python train.py --n_experts=128 --d_expert=96 --d_shared_expert=0 --moe_layers=[0, 1, 2, 3, 4, 5, 6, 7, 8, 9, 10, 11, 12] --balance_loss=0.000924 --balance_bias=true --router_cosine_scale=10.0 --vocab_size=4096 --norm_eps=1e-06 --beta1=0.95 --beta2=0.99 --max_seq_len=1024 --dataset="wikipedia_en"
Below are experts of layer 5 (counted from 0) of a mixture-of-experts language model. Rows are named router (the router's row for the expert), gate (a neuron's input weights, with its number), up (a neuron's input weights, with its number) and show model dimensions 0-127. Each number is 128 + 24 x the weight over its row's rms, rounded and kept within 0 to 255.
Before each expert's rows: a language model's description of what the expert responds to. This comes from a sample of Wikipedia text that the model never trained on.

# expert 20
What it handles: Mid-word pieces, coordinates
router [ 76 170 123 139 137  89 131 171 108 126 148 134 188 150 110 105 159 115  92 128 130 146 118 138  81 119 103 125  96 140 140 141  82 133 121 126 111  89 133 128 102 162 141 100 133 158 108 107 125  95 108 122  98 157 115 135 126 142 163 131 120  35 119 159 124 132 106 111 193 166 129 125 131 162 120 139 101 107 112 134 118 113 153 121 143 117 128  93 127 118 181 138 127 131 107 125 129 161 106 122  99 130  91 149 150 149 122 140 136 142 150 107 124 122 163 136 139 108 145 131 124 174 118 107 139 152 166 148]
gate0 [118 147 142  82 142 126 132 104 125 136 143 101 117 122 112 147 124 147 119 103 110 112 113 140 142 111 145  92 170 110 148 120  67  95 116 120 122 161  77 149 111  99  94 194 185 158 112 126 111 144 127 144 175 146 170 101  93 150 146 141 150 130 112 107 133  97 107 137 167 106 153 122 125 106 100 142 138 106 139 128 139 177 105 157 134 137 113 143 130 126 165  93 108 125 167 100 128 140  95  74  82  98 121 108 124 136 181 130 139 135 109 126 137 152 152 141 117 139 157 165 118 119 104 140 120 128 137 132]
up0 [155 131 122  87 118 136 152 113  99 132 150  81 104 115 111 168 116 151 111 130 131 111 133  99 123 155 122 119 167 101 156 120 105 114 106 104 123 165  86 143 102  79 103 170 146 141  98 148 109 120 128 150 177 122 186 120 122 136 147 149  98 133 132  99 112  90 113 123 144  98 132 133 131 136 132 113 188 104 154 112 144 195  97 132 132 143 120 106 156 127 139 113  65 125 165 111 171 137  95 121 101  99 143 146 113 176 144 107 110 129 142 125 127 138 129 156 130 121 142 170 140 113 103 115  97 137 125 107]
gate1 [136 106 126 134 130 152 104 102 119 107 154 119 109 108 159 137 137 126 140 107 173 107 109 128 120 144 122  93  55 121 130 118 130 133 169 134 156 128 131 121 158 184 161  93 135 111 153 132 135 100 125 111 174  78 109 127 103 136 106 117 139 135 161 116 177 132 140 139 109 115 140 109 122 187 132 200 112 113 102 161 119 105 102  91 117 136 105 160 135 107 143 154 135 153 122  83 113 123 151 154 101 102 142  88 151 170 126 117 148 144 100 141 132 131  95 179 144 156 101 140 119 145 107 119 137 132 119 113]
up1 [142 118  97 120 131 155 113 105 136  95 146 118 119 173 172 137 154 163 161 104 151 136 121 132 125 136 107 124  98  93 136 144 105 185 178 151 142 137 127 110 166 195 152 129 146  97 164 117 132  84 140  84 152  98 107 116 128 156 120 152 150 124 147 146 118 140 140 132 121 131 127 124 117 173 129 185 124 115 123 156 144 120  70  94 144 139 120 151 125  82 134 166 146 128 124 121 141 108 147 127 124 105 142 121 103 146  99 114 119 154 105 154 137 129  97 170 134 170 149 152 136 127 111  79 105 147 108  99]
gate2 [130 110  98 156  88 148 128 123 144  83 103 158 118 140 146 131 145 149 146  90  88 140 108  83 146 120 142 126 140 100 108  89 119 135 119 161 105 115 157 157 111 154 214 145 130 104  86 129  74 139 143 161 145 136 115 149 146 121 140 135 131 144 116 169 123  65 129  85 129 125 130 106  90 144 155 136 105 138  99 151  94 119 102 122 121 142  84 106 133 136 118 132 143 165 183 136 145 167  96 110 119  82 126 133 130 145 132 136 147 142 126 153 151 117 155 127 101 120 120 126 148  94 138 124 149 139 134 102]
up2 [121 110 103 152  96 145 140 131 176  69 121 162 134 112 154 126 134 159 140  99  88 109 105  97 149 132 149 136 138  97 102  87 130 150 111 149  85 107 138 156 130 148 214 133 128 129  90 125  78 126 136 143 148 126  95 126 140 121 153 132 118 128 105 172 124  59 140  86 131 114 121 120  93 153 149 135 114 151 108 132  69 123 117 139 109 149  98 127 142 116 114 144 140 176 163 153 141 172 127 110 147 103 103 144 134 144 123 115 141 147 121 160 138 132 142 135 107 116 110 124 134  95 136 126 150 120 140  96]
gate3 [118 158 152 146 116  95 153 134 165 110 165 128 183  85 155 142 131 131 147 151 156 104 156 124 101 128 106  83 130 123 144 121  82  96 134 149 100  92 144 177 166 115 107 101 145 143 143  97 183 143  88 178 125 140 117 130 103 123 104 116 105  85  88 177 141 151 131 114 109 157 113 134 144 130 105 151 120  82 141 119 141 102 170 153 156 138 151 130 148 123 145 105 128 129 132 153 147 143 126 125 163 132  97 151 128 141 136 103 152 140 142 164 129  95 112 139 174 113 117 107 118 128 164 138 109 149 156 129]
up3 [125 108 129 125 152 102 138 154  98 138  88 103 157  87 128 137 121 115 154 147  84 126  91 183 100 107 129 171 172 137  85 148  98 118 123  82 146 155 130 134  99 181 132 108 120 106 154 141  86 130 209 110 149 108 136 166 128 119 136 135 162 121 147  94  77 120 131 124 111 114 156 164 172 148 147 118 121 155 142 125 136 122 122 152 107 105 118 143 111 125  78 152 146 121 155  91 131 134 145 135 118 116 124 115 131 107 125 120 105 105 160  91 110 122  97  91 114 121 108 110 116 112 130 122 106 143 124 104]
gate4 [128 136 129  91 131 119 130 130 126 168  90 129 165 157 137 109 141  84 118 121 135 134 143 153  90 142 114  86 113 125 126 101 164 114 103 133 163 124 151 145 108 103 105 145 181 109 126 153 128 139 125 138 112 111 131 102  98 166 146  80  98 110  94 108 119 121 136 158 123 142  80 153 128  94 145  90  89  99 149 110 171 130 156 119 105 142  98 134 149  87 161 197  96 120 104 152 111 139 151 121 119 143 112 117 157 123 138 141 115 130 153  87 118 141 102 128 154 158 119 181 145 108 146 117 158 157 129 164]
up4 [104 140 117 143 106 122 117 127 155 127 163 127 111 147 128 107 143 120 106 145  68 130  82  93 132 132 132 121 121 135 139 133 122 125 134  72 145 116  63 129 160 180 134 103  99 150 146  97 104 124 111 127  89 112 143 136 139 151 145 136 109 142 132 115 156 166 131 115 137 168 132 130  83 156 119 152 164 130 114 147 135 106 130 159 156 107 187 113  81 111  93 127 148 136 160 102 139 135 115 132 117 144 175 168 103 102 101 155 161 152 147 108  94 100 125 167 151 113 105 124 161 173 124 160 105 130 140 135]
gate5 [100 131 148 126 117  77 144 137 110  98 115 136 188 152  90 130 143 103  93 145  81 112 125 130  81 123 138 150 106  66 127 130 161 139  98 113 123 116 149 127 172 152 175 120 129 135 149  96 115 105 116 144 129 157 138 122 129 178 115 125 128 112 115 130 146 139 129 139 154  99 118 117 125 121  98 114 174 106 104 128 128 138 147 122 158 123 118  90  89  86 163 130 134 156 118  79 139 127 111 129 142 150 105 149 155 164 144 141 152 100 148 131 125 102 126 107 175 160 130 175 166 114 105  98 118 112 153 169]
up5 [104 133 109 125 104  77 153 129 156 180 114 153 115  76 118 171 123  82 124 114 148 110 118 140 151 112 152 126 152 131 160  99 147 159 108 126 132 126  98 138 139 101 111 161 154 112 146 139 113 109 137 123 162 168 144 119 136 112 173 127 146 110  88  89 136 115 126  71 141  98 134 147 128 129 139 102 113 122 134 112 163 167 153  53 106 126 113 196 107 100 103 104 133 146 120 112 158 126 118  78 126 106 125 128 154 126 147 153 107 106 121 109 115 125  90 108 106 138 146 150 124  99 118 111 131 137 126 161]
gate6 [102 162 137 164 147  76 132 149 141 115  65 113 143  94 100 101 105 111 143 132 134 100 121 154  84 166 129 145 113 155 150 121 120 110  98  93 157  92 144 119 133 114 161 113  83 131 126 141 132 118 107 130 162 136 114 130 146 119 151  94 172 120  95 133  71 104 143 151  99 146 125 151 161 133 127  99 108 106 130  94 128 152 144 139 173  96 162  91 123 141 142 113 134 136 132 147 114 142 134 128 131 168 170 160 153 136 120 103 135 120 116 113 114  88 131 109 156  95 175 104 137 133 152 111 179 141 118 105]
up6 [152 130 133 146 147  90 148  91 113 129 126 113  97 134 103 143 123  89 130 140 115 144 154 168 109 146 149 154 140 124 167 131 113 136 116 153 167  91 176 135 125  88 134 176 117 149  90 150 121 144 115 110 121 135 114 121 148  78 103 106 146 138 120 138 120 143 175 134  91 145 113 100 151 142 107 107 144 122 185 123 125 143 128 109 145 136 142  95 146 116 115 105 112  91 155 121 117 171 115 159 129 130 193 128 101 128 113 107 112 145 110 116 109  84 115 128 142 121 197 127 173 155  93 138 175 123 106 107]
gate7 [150 104 105 172 107 131 134 126 146 111 157 124 121 111 127 109 146 163 147 129 114  99 137 153 108 141  89 167 132 104 122 126 122 104 166 110 144 131 145 114 107 117 146 142 122 130 102 153  99 124  97 114 113  89 130 158 141 134 143  96 132 140 136 156 144 120 166 215 129 136 113 100 170 108 120 161 161  88 145 132  80 139 189 112 165 146 128  98 129 108 116 159 154 102 137 126 119 136 113 126 152 100 117 135 141 176  61 119  98 114 154 129 137 155 107 146 108 142 126 122  96 131 136 132 163 115  79 109]
up7 [154  87 112 172 103 142 140 128 127 115 149 100 113  99 152 127 135 167 136 107 118 110 130 148 112 126  91 157 150  98 100 126 134 125 177 132 150 140 172 105 115 111 130 135 128 116 121 140  91 133 111 111 134  84 124 153 145 121 116 119 141 145 145 144 132 110 170 184 123 108  87  85 170  96 125 141 143  97 147 126  83 130 165  75 153 158 138 118 126 100  98 155 175 123 143 122 130 123 138 123 134  86 134 112 150 162  63 129  94 144 144 126 141 168 118 134  94 139 138 143  92 121 124 142 170 119  89 110]
gate8 [136 158 150 122 131 119 155 160 161 145  88  73 126 128 118 126 140 149  88 160 124 120  97 126  84 114 105  95  92 128 141 175 113  83  77 108  79 138  93 139 140 115 135 153 110 130 129 159 121 104 118 140 126 134 122 160 119 108 145 144 103 125 102 136 120 161 145 133 161 163 109 149 134 136 106 180 117 101 148 175 118  99 154 129 114 126 122 137 102 141 153 175 142 136 128 102  94 173 106 129 184 105 123 137 153 111  91 101 110 130 121 123  84 134 143 178 124 132 141 122 125 164 152 105 144 133 108 139]
up8 [ 86 105 114 103 128 169 148 101 129 119 128 132 117 157 159 134 138  87 126  67 112 153 128 133  90 113 173 109 139 150 149 136 182  56 108 128 132 164  76 131 132 106 109 117 132 129 132 144 161  82 105 115 132 163 121 150 142 111  98 153 129 146 104 132 156 134 110 143 141 150 141 145 104 129 138 149 137 138 185 107 128 134 105 114 114 109 101 153 115  99 124 157 138 116 157 115 102 161 148 119 150  87 175 164  95 118 144  77 161 111 129 135 127  86 129 117 104 131 123 144  98 124 112 136 164 129 116 120]
gate9 [125 117 102 113 134 135 108 121 152 130 115 126 119 123 165 155 140  96 156 156 130 119 120 140 143  85 151  93 125 117 110 105 153 162 150 137 143 169 189 113 142 179 141 112 106 119 153 120 163 151 149 103  74 116 103 149 155 158  91 110 133 127 150 135 134 100  87 136 124  68 139 146 126 146 134 140 125 141 132 130 106 134 102 113 112 130 109 137  92 147 126 156 132 121 134  81 149 119 131  95 134 131 100 101  95  95 152 117 163 167 151  89 157 142 115 120 133 105 177  73 146 141 153  71 145 157 132 132]
up9 [124 123 117 120 133 129  94 115 135 128 109 108 123 110 149 144 152 102 156 173 120 108 134 124 138  96 145 111 136 136 106 109 152 173 142 131 140 158 199 127 156 162 136 116  85 124 151 109 170 142 138 105  81 109 116 131 131 171  84 128 142 103 145 142 123 103  97 134 135  93 150 153 118 123 134 134 124 143 139 128 114 139 105 113 123 141 121 132  99 150 130 156 128 132 129  68 135 117 117  96 140 105  91 118 107  91 151 109 194 158 130  91 158 134 106 107 132 102 187  77 138 132 154  72 141 162 147 126]
gate10 [145 137 161 115 162 120  75 136  84 145 123 111 157 117 128 132 127 121 112 152 143 104 137 104 148 140 151 135 161  96 122 126  94 113 134 114  99  95 138 120 131  95 150 122 127 151 139 145  83 139 109 162 119  82  68 116 124 116 149 124 135 142 138 100 187 171 103 109 127 120  81  98 111 114 145 146 111 122 128 133 166 110 165 134 120 126 133  97 138  87 154 183 137  83 107 127 170 173 122  78 107 149 142  90 154 124 142  96 162 131 139 144 122 158 141 142 133 140 154 111 102 132 124 152 137 106  94 125]
up10 [139 116 155 112 134 122  83 135  76 126 108 104 149 122 114 134 106 143  97 137 116  96 135  94 154 149 150 140 145  90 132 117  87 112 154 138 105  95 119 109 138  99 158 120 127 146 165 138 103 169 127 147 127  94  88 106 132 122 134 133 146 142 132 109 171 145  98 118 113 102  99  79 109 116 148 140 120 140 124 146 163 129 185 124 112 129 123 116 124 108 158 169 126 102 109 119 145 167 135  60 105 149 128  75 150  95 162 103 190 142 114 118 139 173 141 132 122 131 139 115  99 140 148 155 134 127  80 136]
gate11 [147 136 122 148 118  81 139 129  87 141 133 129 174 114 125  92 149 123  95 139 184 147  95 127 140  80  94  88 119 120 140 128  74 134 103 101 132 143 121 150 145 130  91 132 124 172 122 116  99  91 103 163 132 144 134 124 141 144 136 100 134 123 122 161 167 133 106 111 119 122 117 146  94 160 127 144  86 118 164 126 119 126 125 116 129  98 110 105 161  87 165 160 107  98 188 124 111 107 125 155 130 174 126 104 136 142 136 111 141  91 184 124 133 108 136 115 135 151 118 138 130 165 154 122 161 166 151 158]
up11 [105 149 141 165 152  96 115  97 114 162 160 101 163 144 156  47 112 133 123  87 151 130  84 130 117 127 131 161 148 178 133 144 111 143 114 141 115 140 120 173 113 155 109 108  99 133 151 102 143 123 127  96 103  96 156 106 149 121 108 122 127 110 134 162 142 108 170 153 101 127 141 105  98 112 120 125 146 122 122 175 109 132 102 150 159 112 145 131 106 106 131 174 114 108 131 103 120 104 130  87 145 159 137 121 194 169 137 167 143 109 130 111 109 109 104 119 169 125 139 139 135 127  93 117 125 150 100 141]
gate12 [ 97 178 145 122 144  92 167 129  80 115 149 127 164 143 112 107 136 106  72 137 108 150  98 165  74 118 117 158 103  96 118 137  94 141 143 111  88 112 118 125 132  96 149 116  74 141 124 109 100 136 151 150 119 169 117 114 124 149 121 108 156 109 135 154  88  81 155  90 164 123 101 128 129 124 132 129 128 129  97 137 156 118 134 106 155 113 125  95 108 154 167 141 119 157 141 114 110 168 140 153  95 151 108 118 158  91 143 107 154 131  95 153 143  89 161 132 149 142 143 137 118 140 102 120 104 106 153 135]
up12 [129 109 112 104 115 119 135 125 138 157 168 169 113 141 142 134 139 124 140  92 145  90 112 179 138 111 129 164 158 158 149 118 112 150 137 137 112 146 128 103  67 117 123 148 139 136 135 139 134 146 112 136 134 107 105 134 140 123 146  81 128  98  99  88  93  94 126 101 151 144 101 117 123 127 155 133 108 152 186 149 135  63 159  93 138 119 120 157 114  78 148 148 157  99 113 114 137 150 142 160 154 101 119 132 148 157 109 150 136 160 157  88 180 149  82 129 170 111 106 120 106 124 128  89 145 143 126 115]
gate13 [115 132 170 144 109 115 103 123 119 118 123 100 135 165  60 141 132  91  85 149 120 147 127 120 147 110 137 123 102  91 111 168 114 113 131 116 166 152  95 167 115 135 103 126 142 126 134 156 145 107 118 111 112 127 120 169 161 133 151 141 136 141 158 119 151 176 119 133 126 146 150 140 122 124 149 133 156  84 143  93 118 116 137  40 140 124 161  51 123 124 128 124 143 111 144 179 164 132 121 129 138 144 124 136 104 130  91 121 156 142 125 103 105 143 162 159 133 119 102 177 142 132 114 145 159 119 110 134]
up13 [131 115 191 135  86 135  90  93 122  93 117  95 127 182  63 137 138  90 102 150 111 138 107 115 152 121 147 122  97  92 107 165 133 102 123 113 155 142 101 143 118 132 115 128 132 121 145 162 153  99 124 112 106 112 108 147 130 138 132 145 122 139 168 103 134 146  94 131  91 129 151 116 106 108 139 146 170 105 133 101  95 101 130  61 133 135 151  70 132 135 125 125 145 125 150 202 166 137 124 115 138 122 122 149 110 126  79 120 152 138 118 121 103 124 160 152 136 127 108 167 115 122 126 132 125 114  99 118]
gate14 [122 108 118 157 123 140 165  83 178 144 161  96 116  82 116 139 146 105 114 125 124  89 144 142 144 131 112 110 161 143 135 108 128  91 123 146 113 103 171 135 100  79  66 101  87 121 135 120 121 145 162 134 114 125 152 129 124 109 157 121 116 141 128 141 115 160 107 163 132 153 122  88 138 133 156 147 137 135  76 163 140 163  91 138 156 149 135 117 120 185 113 116 146 146  93 141 150 122 154 117 137  92  76 163 112 141 104 132 136 134 119 148  93 155 116 108 141  97 167  87 120 129 108 123 113 115 106 155]
up14 [104 124  90 144 116 141 146  79 166 120 156 131 115 137 134 142 135 140 122 113 118 107 124 169 127 156 103  87 163 160 112 146 122  85 128 151 115  97 141 128 112  65  44 115 100 133 144 123  98 147 172 138 106 123 162 131 113 117 164 153 128 137 139 109 109 167 106 166 127 138 149  91 148 130 157 115 147 138  96 141 141 165 105 125 121 161 162 103 119 174 115 122 148 128 113 140 142 117 140 126 141  94  64 172  87 150 136 113 118 153 156 135 119 138 137 117 122 110 135  93 116 138  87 114 118 127 120 133]
gate15 [ 96 184  96 120 142 132  99 110 151  86 153 108 126 136 105  92 182  80 145 127 133 132 135 123  91 146  89 100 126 123 125 160 128 118  86 160 134 138 126 170 147 104 125 106 144 161 155 136 145 140 109 160 107 118 106 128 117 143 134 127  78  86 123 162 108 107 113 161 135 155 162 118 126 138 151 175 115  99 101 139 102 102  93 117 151  99 136 133  92  88 146 108 129 126  99 112 117 147 143 152 154 188 111 126 116 134 116  78 116  96 131 133 137 127 155 129 125 153 162 119 136 104 145 109 155 123 127 172]
up15 [ 97 115  77 152 105 139  58 150 144  59 111 143 120 119 114 126 174 137 116  98 150 142 120 126  98 110 107 124 101 145 104 114 109 133  97 111 166 131 120 109 114 127 129 114 131 144 153 125 123 112 120  93 146 151 153  99 108 131 165 128 117 109 147 139 128  96  90 146 131 156 137  77 138 131 148 158 120 105 115 153 131 127  96 118 112 102 154 166 146 133  94 129 122 162 110 122  82 151 161 173 164 174 147 121 134 156 101 132 129 127 117 132  87 121 111 147 107 102 155 152 152  92 143 110 145 137 104 184]
gate16 [137 105 144 148 123 115 100  92 127 177 116 131 146 139 148 127 110 102 118 143 179 164 157 106 147 146 119  93 175 144 139 157 147 118 117 107 146 143  96 118 166 122  81 104 166 109 132 132 134 137 169 128 147 112 108 129 157 140 116 146 119 138 166  94 149 140 153  81 120 108  95 104 126 113 147 118 177 134 104  78 150 147 126 108 115 122  91 193 119 120 130  88  88 126 122  97 138 126 129 153 120 152 154 136 146 125 156  98 129 166 137 187 127 127 115 118  98 163 142 135 147  92 111 105 154 102 126 136]
up16 [152 100 129 163 137 141 113 105 118 158  99 113 122 132 155 132  99 134 151 132 177 163 163  86 136 127  99 111 175 151 155 121 154 125 104  82 144 150  88 108 143 125  98  86 171  99 127 142 129 149 141 113 156 105 104 130 143 138 130 133 119 135 177  96 145 120 163 102 112 124 105 117 109 121 145 111 159 140 117  93 151 155 130 113 147 144  99 184 144 113 120 100  77 120 117 103 144  96 106 153  89 149 164 121 135 118 138  97  97 188 115 158 130 127 142 113 107 168 142 128 146  90 115 142 132 114  99 140]
gate17 [122 112 109 126 134 136 171 114 141 117 142  82 102 125 127 128 133 144 137 111 151 126 162 134 117 131 135 128 117 139 114 146 120 108 152 126 180 126 130 118  91 134 130  92  67 159 150 150 131 142 151 110  91 129 165  79 113 144 167 106 131 113 169 104  58 141 157 135 122 139 125 132 135 140 131 117 161 148 123 149  93 170 128 117 151 152 145  95 150 119 116 113 172 158  71 164 119 130 114 111 140 156 101 144 122  80 166 151 137 114 112 157 151  98  85  82 129 146 145 131 127 119 120 100 133 136 186 120]
up17 [128 133 156 145 135 127  85 141 121 144 107 164 148 120 136 152 115 120 116 132  97 135  98 109 147 118 111 132 138 114 133 110 140 129  89 126  75 129 127 137 158 135 123 143 170  96 113 111 141 122 114 142 177 135  97 189 154 129  87 154 121 157  88 137 188 114 118 110 135 115 137 143 126 114 129 146  99 106 112  83 162  92 126 116 129 120 123 150 112 127 141 162  92 116 187  92 118 128 143 124 133  87 142 107 148 155  90  91 137 145 115  97  99 173 150 180 131 120 120 113 124 125 136 154 115 117  54 127]
gate18 [ 98 151 159 150 151 110 100 139 142  98 100 158 142 143 145 106 115 114 106 149 169 140 100 134 124 140 134 133 127 123 108 106 133  95 138 146 136 147 125 154 123 140 157 134  96 153 144 112 111  77 116  97 145 180 169 118  98 139 146 121 120  95  75 153 107 133 131  83 165 122 107 157 153 104 111 124 106  85 118 151 150 120 104 130 128  76 142  83 152 132 115 124  87 141  86 109 126 135 103 148 116 146 112 160 152 137 105  89 145 118 127 148 139  83 113 130 154 127  85  95 105 148 141 127  70 138 113 172]
up18 [101 148  98 127 125 117 186 130 147 115 113 156 142 116 145 131 114 137 140 116  76 163 100 140 123 142 120 146 141 116 108 148 113 112 135 128 152 122 127 143 116 124  93 125 133  98 180 138 140 144 182 133  89 121 102 166 139  92 149 126 137 161 166 122 139 136 123 145 147 143 158 112 164 163 141 123 102 128 115  89 142 144 150 129  71 163 126 147 125 126 154 104 139 181 160 165 146 147 155 158 112 149 110 116 120 151 123 149 130 166 176 141 113 147 102 133  78 151 124 175 110  86 103 170 121 110 158 111]
gate19 [106 124 109 113 144 157 141 123 139 128 146 161  98 176 138 171 122 152 124  79 136 177 131 120 128 151 127 100  90 161 109 123 123 146 108  98 113 124  81  96 145  97 107 105 151 136 140 163  79 144 169 128 166 103  94 117 125 126 157 160 154 148 136 109 144 113 127 143 132 120 148 102 160 137 157  87 145 118 110 129 124 161 142 107 152 126 142 104 105 180 125 137 123 152 125 149 159  94 119  89 112 123 120 140 104 144 137 139  96 137  79 154 115 145 169 126 151 166  99 184 122 101 100 131 123 118  89 122]
up19 [134 108  96 125 137 175 136 118 123 134 136 154 104 178 131 149 107 153 144  71 140 167 138 141 132 155 137 115  90 151  93 124 143 150 127 113 132 122  82  93 155 107 127 100 143 122 143 152  86 151 163 115 157 121  97 123 108 115 150 138 154 161 143 106 138 127 108 145 107 115 142  75 157 120 156  91 149 118  86 119 113 161 145 106 148 144 147 116 108 159 119 152 129 134 127 140 182  85 124  97 112 129 124 148 123 161 139 146  78 138  97 167 112 168 155 129 155 154  98 175 111  93 122 136 123 130  98 117]
gate20 [109 168 172 155 128 134 121 120 108 104 102 106 146 139 153  75 114 140 116 130 135  82 115 146 112 133 148  61 118 112 127 144 115 166 100 138  73  97 114 150 113 171 134 107 163 151 115 111 129 126 117 134 138 104 116 146 124 138 151 153 131 135 125 150 138 110 130 139 144 161 204 136 160 117 100 112 111 150 109 147 153  61 147  96 146 104 142  82 122 130 147 120 117  95 137 103 147 147 135 159 182 159 139 136 145 155 133 119 142  99 107 143 109 128 148 128 154 129 138 107 136 132  94 124 111 157 126 176]
up20 [116 116  79 128 120 149 124 109 152 142 141 165 119 148 152 113 174 139 130 113 133 132 126 124 156  93 118 155 105  97 113  95 137 121 156 123 142 135 130 118 128 137  91 173 109  88 115 140 141 124 124 120 134 158 146 103 127 130 123 155 133 142 102 108  88 138 113 159 108 108  91  82 130 119 130 121 160 145 132 134 117 211 141 151 153 122 108 144  94 100 106 106 171 173  80 173 103 108 112 123 130 156  90  94 123  90 141 140 131 142 155 159 152 138 123 169 117 147 127 154 107 135 101 108 126  88 186 120]
gate21 [145 118 106  97  91 157  95 156 140 147 117 114 128 135  99 151 137 127 144 107  91 184 110 140 127 152 102 151 148 144 171 147 127 153 133 112 133 106 120 142 122 118 108 116 141 143 144 133 110 115 130 113 158 194 157 148 151 100 147 140 144 134 103  90 140 118 137 123 130 154 147 111 121 143 140 148 163 129  88  67 131  83 157 140 150 144  97 125 120 125 124 115 178  88  97 146 148 159 122 118 104 107  98 124 110 101 178 162 117 134 127  73 141  99 136 108 126  84 135  98 111  98 131 151  84 156  94 133]
up21 [120 142 177 158 168 122 158 114 145 101 152 129 134 110 155 100 136 133 103 136 143  89 141 113 102 117 140 100 101 104 103 131 129  96 117 148 132 139 123 116 144 130 124 151 122 134  84  98 142 121 117 148  83  66  88 114 109 179 118 102 121  99 153 148 101 158 116 125 122 112 134 144 140 119 122 108  69 105 146 166 130 151  87 141  99 110 159 133 130 131 140 141  86 149 140 122 113 100 140 125 141 174 136 155 140 174  82 100 138 114 148 164 101 170 107 128 131 150  94 157 167 148 134 118 146 106 175 130]
gate22 [138 102 142 112  86 136 116 144 117 155 140 133 135 164  72 154 118 144 115 117 135 108 109  98 135  72 109 108  99 134 117 156  91 124 137 172 145 173 141 136 123 125 112 141 154 174  98 164 134 113 122 121  91 144  96 184 135 153 101 126 106 156 134 122  99 170 103 106 135 116 154 151 132 113 124 104 142  84 160 155  95  91 102 150 162 140 129  99 156 139 154 116 118 148 130 137 114 148  86  78 136 138 151 117 106 136 156 125 146 117 115 111 107  92 159 108 132 126 128 142 181 148 156  96 121 147 142 158]
up22 [139  89 127 136  98 157 114 118 129 136 127 140 132 152  98 124 103 137 110 139 148 118 147 101 133  85  68 104 101 171 122 137  99 146 145 171 141 158 159 129 100 117 135 145 150 149 108 188 126 125 135 135  89 153 102 159 116 142 121 106 109 133 161 132  94 166 121 147 128 109 153 168 140 116 126 132 158  95 155 158 124 104 107 151 163 132 120  90 126 153 132 117 150 130 113 142 112 162  90  82 134 136 150 106  91 147 154 118 127 127 101 116 109 113 138  90 132 114 119 140 194 152 162  79 142 131 181 121]
gate23 [171 120  93 152 121 132  91 146 107 145 115 127 129 175 103 128  66 110 158 153 163 141 143  86 153 136  93  93 118 148 133 131 106 152 154 111 154 110 137 120 140 159 132 131 167 128 122 144 125 140 126 142  72 125 138 125 152 121 145 116 115 157 152 163 100 104 120 134 122 138 177 113 163 120 114 103 167 133 149 145 114 132 105 115 117 115 112 167 145 117 144 110  93  85 156  95  89 158  90 154 136 135 171 128  90 179 127 106 128 124 137  97 141  71 146 149 131 155 154 132 149 119 149 117 159 130 113 100]
up23 [182 112 106 168 144 140 125 128 121 144 132 137 123 149  94 120  64 104 159 123 161 110 129 114 151 142  96  94 118 124 163 120 119 148 162 112 160  95 147 133 127 158 133 136 144 117 103 112 127 129 142 133  99 124 130 133 170 106 139 129 106 144 149 131 107 114 119 108 104 135 143 124 165 112 128 137 161 111 164 121 142 127 101  91 138 104 120 144 159 104 126  78 101  91 159  88  84 142 100 144 133 118 185 133  89 139 135 117 124 104 167  86 148  68 145 144 119 146 175  89 137 141 128 139 162 154 101 103]
gate24 [122 125 134 146 115 124 159 148 125  83 135 129 128 146 157 114 131 158 110 130 148 146  99  94 117 121 126 128 119 156 114 116 146 111 110 162 140 123 130 119 111 179 172  96 139 128 106 163 124 126 136 128 126 134  96 125 133 131 132 123 115 115 137 161  95 100 127 141 133 118 123 118 125 114 173 124  87 151  75 103 107  99  79  69 148 141 154  74 103 163 119 154 138 172 143 135 145 172 112 138 166 110  68 185 116 170 124 154 110 145 157 100 152 117 149 156 117  94 147 147 142 108 100 131 147 122 142  86]
up24 [119 124 124 148 111 121 170 143 133  86 133 132 122 147 161 122 125 170  99 127 145 147 113  95 122 110 128 119 117 154 121 104 141 120 118 162 145 115 134 116  97 178 159  99 135 130 124 173 114 130 132 122 129 133 100 126 140 126 127 122 107 112 149 161  99  92 133 133 125 129 130 121 127 131 173 119  96 153  72 102 100  96  76  64 156 152 149  71 114 162 111 140 151 162 140 148 137 165 118 136 173 110  70 182  98 164 121 137 123 142 148  99 151 115 149 159 127 100 142 138 145 109 112 137 155 132 139  89]
gate25 [108 156 118 117 126 124 161 105 128 133 120 120 139 107 120 121 174 108 123 133 128 139 135 134 148  76  94 106 140 114 115 128 113 147 142 161 121 127  98 173 109 130 101 114  95 124  91 123 130 151 130 151 107 129 116 150 157  95 120 112 128 109 111 114 169 130 166 160 151 100 155 166 150 160 150  93 129 135 156 129 123 148 143 120 117 112 177 162  97 135 134 104 105 114 118  86 150  94 157  87 121 121 135 116 140 109  64 139 146 119 109 109 171  62 124 109 105  92 130 152 169 198 143 139 110 143 111 108]
up25 [120 133 159 144 133  96  93 118 113 123 106 147 116 142 171 116 105 147 141 126 131 112 119 118  89 183 156 150  98 126 131  98 102 114 119 120 138 115 186  96 140 124 145 135 128 154 141 137 145 102 105 124 168 109 139 122 107 150 119 132 126 115 142 130  77 114 152 109 143 160  97 106 117  81 121 143 102 114 119 142 129 116  96 149 139 140  83 105 188 146 155 140 174 172 112 169  87 129 104 152 131 158 109 143 167 158 178 134 104 136 134 143 121 167 128 118 167 158  99  89 101  84 138 125 144 121 139 121]
gate26 [130 152 162 131 161 136 106 124 151 102 145 136 163 104 167 137 129 113  74 113 101 166 104 123 108 129 130 108  84 128  94 146 121 157 150 150  78 157 117 102 169 120 161 135 109 133 162 162 125 131 123 120 123 141 132 136  68 150  86 104 127 126 112 140 174 108  94  96 150 127 120 140 100  99 129 104 129 111 145 157 144 147 121 150 157 102 155 119 110  74 154 144 102 118 142  93 122 131 169 102 137 146 107 182 121 147 113 111 138  83 168 132 113 103 139 147 147 115 121 113 147 126 129  90 150 136 139 170]
up26 [130 105 111 119  95 115 165  98 112 134 164 155 123 143 115 161  97 128 149 116 123  81 176 146 123 140 110 138 148 127 122 134 155 113 136  94  77 111 156 128 106  95  94 152 151 135 124 128 174 121 123 160 124 153 133  77 180  87 146 159 167 116 132 152 111 175 122 134 125 113 170 113 152 114 129  88 152 123 127 116 141 140 121 144 123 126 103 146 129 174 125  75 128  90 131 145 122 101 134 151 115 100 130 112 143 124 165 178 120 147  96 169 141 130 143 112 107  91  93 120 105 158 110 144 130 110 165 149]